config.toml
activation = "swiglu"
balance_loss = 0.000304
balance_bias = true
lr_router = 0.00322
vocab_size = 4699
norm = "rmsnorm"
rope_base = 10000.0
rope_fraction = 1.0
parallel_block = false
lr_head = 0.0129
warmup_steps = 200
decay_fraction = 1.0
final_lr_fraction = 0.05
steps = 6498
Below are experts of layer 12 (counted from 0) of a mixture-of-experts language model. Rows are named router (the router's row for the expert), gate (a neuron's input weights, with its number), up (a neuron's input weights, with its number), down (a neuron's output weights, with its number) and show model dimensions 0-95. Each number is 128 + 32 x the weight over its row's rms, rounded and kept within 0 to 255. Numbers have three digits each.
After each expert's rows: a language model's description of what the expert responds to. This comes from a sample of Wikipedia text that the model never trained on.

# expert 8
router:160089115170097150102139136177097125083089114096109147137162143143119177204084109174128151100121126090093135113105144103132159106125124139082077096141157143148113200156134096114058190119147127180142168143097088091130133159090107113126169139099140147100129123149126090190074164194102143050
gate2:144133111141108119060121147180095189138171115104146123157132168107165144073124142117128126079156180154117041085107060107191153080083068097146076109115100030115075118104147151135086165181129138128155129139133151113173122155130153129118099140094110174130132108158102136105107140146146124144
up2:141131099120208140063132133051141209152136093107144121086154181133109112143138136176106095132127078112137145100110139130136132164170111101156191091143146137173107141148106119179077100102121118142130141114181173099148207149154139124112135084205085099086136125083144137093140092112164124087
down2:171095139094173127154156148117147155121151150117103123078162121161124131169094157125120108182116130141047117103123174120140117146099147110140191153114195169171125128162141110135166125187123123161208138055126118116090103117068090083149115143164134126148096109166211140158129130116105205090
Title and table delimiters

# expert 52
router:150125088121113087115178141135113096120124077105097078081179096147127166133109157122145170088119080110104152108103097118126182100110131127156090108170148156075131089171098121120165189109165165185116147133179132112108070140084079056109150140166170140068071084109120103164127103128140099074
gate1:169087138195118103127138150102100082105066152138105133192152118151128126173133132127123131193119118137143109117123179112146184070090090157152142134098129160108139154122079093141146086122039097155098143124147099112095085050113089117153127103063156146140089141149095142147102096063185096127
up1:130211166145154149139183100108155130139150128151143181133120054148116069113176097112156083136129084086089136114128109139133107145068103090117122131088132184101051142131110110129113177150189127108148098098091177179090123143144137112135047119115145120135070140102109070116084095152098116123
down1:152111152171101160157088109162094146071132113106107134121149165148136113088024146103087156144108090156166059133164139129151114098160097109125101110146100112068108145130171139113071056149136134147113168085112107121118122127084164083163102190131075186123125105140151144135090169053123129123
Pronouns and ordinals

# expert 62
router:182094129158089108101143127167076110105082115074096096151162104110116154183114096112130149136114141108113130137127113116131128094094156120056114078129142162147098190154126062100080158099143105189152146132111103103122109188138070124122149125119111157120147109135146056208116160173106152039
gate1:116163075180102111092096053089115128177155147178128107132188088178131192171136102101118106142149138063119097153120151184117153154105126100103118130195090195131111098129113091132100116082124154181155118113198122134134141194153157104121161178108147119103145107063129131151140101126107146140
up1:120137202137137138084161091155165168072138163122117214094144126078133119163145096216119117141125142061156131072111112152145185173101123153024142125171146162161074111109111160157167161118136149132109117137093132133135103104135155154100159113153105109124169123117154154154142116144184162141
down1:114119095129137223095122139113058135201102114137132134115112152085138046135153108153119163123109145071144177127144148121168166169063162182119109167123126100152135158135186121122101152123123117160163155182110126146114181074163129117156094166117107146110187171171102104159121149149106069125
Sentence and field ends

# expert 43
router:129065134130102098090177131196077118112101073106107124121151084132116163160108084149168160086134125125117153150087133144172131074125170147066124079141130213133110178166104065102069142092123140136133132139139103106129122151100068117123116144074160151137125129125156104203081142179116149082
gate0:126093150135128138102107157168090147122106161144137091087142107069103076101102155150155100203198161182142079096151059161185182070164115153127135115118132107150139080150075173173115105071124114131153135137121129147144060131162070148152110182144147146126139145097111120124094069115140117105
up0:171087126175095117103131158106153098157136095129096102126104152089205137115120105156131080118112109145154089182115137127120064154083162169160083133119120204137183180154129134070117058145143090155040105144145125079137172096128142083175087121147112162139079074106127143109128139125118137110
down0:127091184122091153146147138102082096166139098083103087129148100131156120105130148136107136085097141159132146182164151136156120129144138141128174149136154091084121178120199125130110080126166103142109126130094144129131115136081131151238143168161113110185183064084100171132177098098185117194
Periods and abbreviations

# expert 18
router:139113073145121160091153154175127134093170101129115122130157114151121114124118082152136125095115070050081106098082083094134134087149157115113079072160178141148136144127086085113108149141156170089152184132164077090086094183106100098104155115127193142106108137083173123199108126181145163136
gate0:158174141134158132176180154153096107099145105147173114116115080132142123206150052117093120086074099159159106167105124136097121078122161196117135164139157200061154108091091135151095064104137154177105105118128146145139159116126143134163103141108122120150162182130197137116089111114163126082
up0:069094121142064123084103088121091127147101098129106098135109103084151127138119155107182125092075123147205219146130161195130147146059174114162139133088144121096153079113166123119140099133158147129148142098189110142125147107068102111131156077049155153122141148122110161111167161120121166134
down0:139120143097069157120123164117148070110128150083121134121130147175156104113167119195166111138113155182175144217094127125106163180070145092126091137104109090158078119156167138204127169173139105136121124153067114054111117125180129100148155102086103175153079145089125130118121117131153123095
Name initial capitals

# expert 9
router:165141121174104080115092144140117129106141120120122114124114115115156159109098090145133170153103075129059111073110091100159128136122166066116140147160179171111119121123116082147062143081123177168178201196129129100053065184125113140115124162076133165102107091082141094160123117164137147130
gate6:190154164108139128130146169155151214094126122106170099112149123105140114197095160047100112076135124121141130153098146114098108164115145078115095065136120133162172125123080149173129131117108143074151155143156111178104101128121133052142082098109157057145147164182117088160174113125113132167
up6:103132153172139099186112122131145112092126147108129103131123091147135082104109129060099130159079069177106114147170070141128067089080102154132121192132116162143115124148096144108093150174113150146115154135143195107157192115142100137081186074079163148146156116072202119120132177105126082127
down6:165127147157131100144148099209170137043185080129139155095104142131135156146166034089130141118086119160139177114120119166126148134085118123111075094103156073192148121123121172076137137145080181153193086107128112106144153113128166133107136122134106093094142048136135144125136141146133093153
Early word-internal pieces

# expert 6
router:183098103138125121097149153149065091110052095096105126062171127116122211129092157124146188106096099069116134106074097078118196099089184105120113095126114138107141110140079126112122199084124163153183153136153112124109106145109092108111164128123152123105113120115145076172112090114132116089
gate2:190182148147113129115127126088063183190118146105139146178124131088118107163165160151138093159114142056153127094098091102078073088175085109149140158149129046127113153090088171160121167176139144149133119123174131181121124119143104125114183082137189135129150114140147100110112162165084118097
up2:074172078101109110123140118098142111101071117118081126144111087117137104114164108111111124130214136099087150104110101157196151168110141116185127099129170084083114054105131117118153110167091135121118095054160115140178089145145178076065148082113103151122159157086068119104147135127156115157
down2:134114057136113099190187151160181099134141081109125106135113140151100164148113107116146163113108092150102152212190150160076132125173109130120109087153158093155125201118132145116096127144122098160109130158121201060147142140072141088120162178110125207151115126081158101176129139129128125144
Function words, pronouns

# expert 56
router:095127084191137134107156128154108090098132114117130137075145131110092149161101111159131152092073097135092062106096087122137162119130207017086120097119136154111095134111079055098083147112118115109154118114152120103103103182123146113134145141086140121068154106141182091185129118174157142100
gate0:087079137120183123109174191138133132139151110167092143189084165174126142096154104145159130107079055123134139138109120186171143100130120114130116129116107108103166156089167115108148077039102146112146133120083125050168136118107218134104112152133117109109137127092144107081156147089113190119
up0:165113109082151109130082155112078086121119115118083157153155208079147139117116153111133145130170164127111167137166174121122150154127102096113138168118133073096081163156111142129127154131171138080142108170062054114115057088082147133144131123163143063160154130161088135172091138080201108117
down0:116109141156097103111127161139101157141110123134092157127164148123129135183072158095063161106125094070137104150116106194102068168099110127181139123189096133150150095114141107121092163082127152114137098161132098124049130139193040139114105161160162199109120144163119164176110112160115085149
Capitalized name initials

# expert 4
router:140072110181125108133135131149085108083073093085119163129157104165129146112096098138158181119120121098136068108091102096171133115114118104084080090137183142091135120147157100091143185092164124193156130146151085122135090131104134100049106171112190175097113107128108089113083054120170149114
gate23:115145154167103117122145132110191095120100152141101114144072142122087150098154134205113076154067146055158149164139133121127148109105124177146172119136095135162090092115158147148130147147182148099140139158191106154171100119116111180141082161076152153182090107073111096143063097123071145086
up23:142112069131144153127193163116153083110177146160166130120198135113107127092093091164113168088143107135169102133159109057104169084129109148152140147137154152154143098155202093148076116168159127126114146170130120145154116065183121140074153135131141129111136148135022108138128181106111164087
down23:083104092158133131149096096150119168146136140113120107134085099120175179204122138166127092181141112133158153140112147123162182127238154122135096130087167098113111154058099111125160110135160157108173137166124133127141081185109172124137070098112088168136129146127126164142119196201138094120
Past participle endings

# expert 51
router:122069109167088106107147145180100059104137151107072076080195124133108160170081087155179147131110121131118142137146093123147206083149133107074101074103131143120110172168107082120094178116133190131129146158131116108126148096094086110081125144107162125079113102109129128107107069156181159123
gate3:096094143192122119072057123117104170122130134104099127093134103199136074084164163164195136156157104151161057097152137136042164144096098084093121140151145114083087135134119150105122110094113099130101111156114191133162131083112122137148119166088114126168152105139076160157111073121162123156
up3:124148149153155139128167097064180081114113126132148117176117126162118147116046082115133161137122127153163031157199136139176165094082124146193117126124147132092082124180120123181137111109156074084169126171071173157141151140147144144064147118148140170086138113143145129146101132174138145122
down3:102072120084110141112097135131118072124166087148181165125173155125173110108154149113168122163095126113095178145117125169089082116192141084151101106136118147132159108081134095154104122145076062136151134177118142112193164095144123088095094136165022160135102077118130135142141108154115084173
Row and sentence ends

# expert 30
router:130126062131126086084175165154063086136132115110091125131180116125074133178127096116159123100122128153111057068068105075191144116112126069069103083171185180122054129114121092121075129135168162165183101133124127117134152136098131109109090160123136155148124139092151127114120121126152146097
gate10:142117070091121119110127116076115132168116120098079080137149132092130155127162160060129163113100131106105131080096209112175080093187137112096166164174138062127106142103162101113112163080098128136142110066134162099166195190092162159103145171122133154109149127082128135076120121168157132140
up10:111084147126113149187091120149132083074119091128191168127128132081082121089116092114106167132064119151103087086138147090156142127069118118105099125125144117202084161171138149116166127082125167137110115138128076099125130083095106166137125114134097162171107136110126143178196079180093132211
down10:155103004139124126104120127135151090126103160129156121122158185140111110143180114154163186127120070127159085167119068117147104138057170111157142146139155132164164146159091115122161091167174148118207154155089121144067179141178112169102081121110163146132140147143119144137136168124144129099
Short English syllables

# expert 24
router:127101071135092121089146163167072082087114107100126131125168125112076127128130117122189147138091117129112077050088166129171142128147104070086086106144200191116090086175068084141101156103161117149161135122175102085124105157127114102101136175118167192149128117088120114120104080126130151113
gate18:115115120093131133150099142124152148159175163183100067098152119119116139118187132160125119166171102132183165151101065180164078125178077143107149093164082136102096186123167111173091138164140085087142116206097137094117067106130124173100126159119151090146198164095139120127107153126166127142
up18:138168166146125076123222141135116108133118135152138082127132178133138148191085125146123124160088167140091105166108125169102181166138147141072165152181141131158105148181141154136087104092090095124113171179146103103160122141195133181106113132160137157144114076093133153157189155183166078113
down18:060107101071092211130104100149095086118132140141110124144062132142135146126105113111132116151111129114130024161160090111117159162114108125137170161096136150142110115172146100113154140144083151154048119140152096085152082150121093200069123144106115117075200113136094152120118146103112167107
Mid-word Latinate stems

# expert 16
router:183114127137101124067171129139049119109093084123104105126164107127134156129065121156146158101127106060138105111080063064127187118066126094113103121139133146091126131131097158123104198101156144188170131173125100140088102166130057084111135152128146124110094107141113099135108065119120140075
gate2:145147136095115202160086097137118122140150181085150091078165071104144147063124117088119153097085159107089070097091148134127109134138147129190162073143127132100146094133128078127092092112132085065076113080103133170171126077144149116141142106182110113127117040098170098146126145121154141135
up2:138114092121134135149110084152173132132110131176147110138113069131145153097156112091107155092123065151127134187128092136144064142015152075131128187139140143173187124117129171122099131107163183130146051112129114161163104132142121134106105076074078153149100130117117150163086156155157156176
down2:096127181129089143148156100099113127161051113111075116127118128109093089118168159142199137071115135126086153177113131129104112142144134107123151118138137149108120120181129103125094094066105079084082106055129106142141139112122175111155114163186108133118104079049096082156164047104113142084
Auxiliaries and function words

# expert 21
router:121116131180126102149120153123128051083105087122104123057124128134141199165095099130212138119126132052122092083100079084167151103135207139092094100154135146081090143159093118110160130117143124184143137130116119076114107144112137113099127143122177145119129130159141087125128083151201184097
gate1:126157107110121127158145124086116124144160157107125139128065157117166192078067155077116162150130135149112156120072119151126194082163127101097131094107126142092185140153093111167106120147099159159166151156159152160123172116116105137089102096163189169152077144094053136191121075149162178091
up1:141192172073119126111114164163093099094129099125090128075125107066067161124189126153152151127168185116095098143140128131166124157185112136154092162090133153088137092084152142181162142143142076156125108071119057124117116171157164069092105115130161151113152137129217102158133137136146132129
down1:138129144184148064124160146113135152099120171132084164095107107136174150173149119114088153151142127133120138078106089060233165102131111097156125209140146109115085136169129085165147146102158161173111111128138140108100086208104134107112118132151155143181124079138104139117150056144108089109
Line breaks, connectives

# expert 33
router:128113084150054064153121168149106109099148121089060121120143116127151175187078140128170139109107054124111118097097086075122163105145165090105129128169161144090056144122090108128051109125192168135145121151133113119069138122077084099128136161101111156120084143079138108139095103156117123150
gate7:059114097193099128137082099191103103118170153135096087141157164068127047109135160148150179079081131112134098148137112153133103131087134093123152095183132107204105129100145151108129138099163050136127093171121132182091139132101145161122135109140118122108087108104126139087161151147175103188
up7:098135148113099077045157099084055102087123129112114087107148159134138186095093162093182130184130151125143092121193141146110122158218153159142141162134089110096093191158140148114142142147104113095156146156117130129107121213180148136112175136143118102181116150117104138160126109137166085133
down7:096139112103110107132143168153155129134113152111075147192085126093166096152141091177076112090058097088153136137148165124099175161114117134110094099141185117128150110114142115146125118103095166151122192120168108087173155151127111143137098172129086129148168047119134120171175211098152205112
Foreign surname middles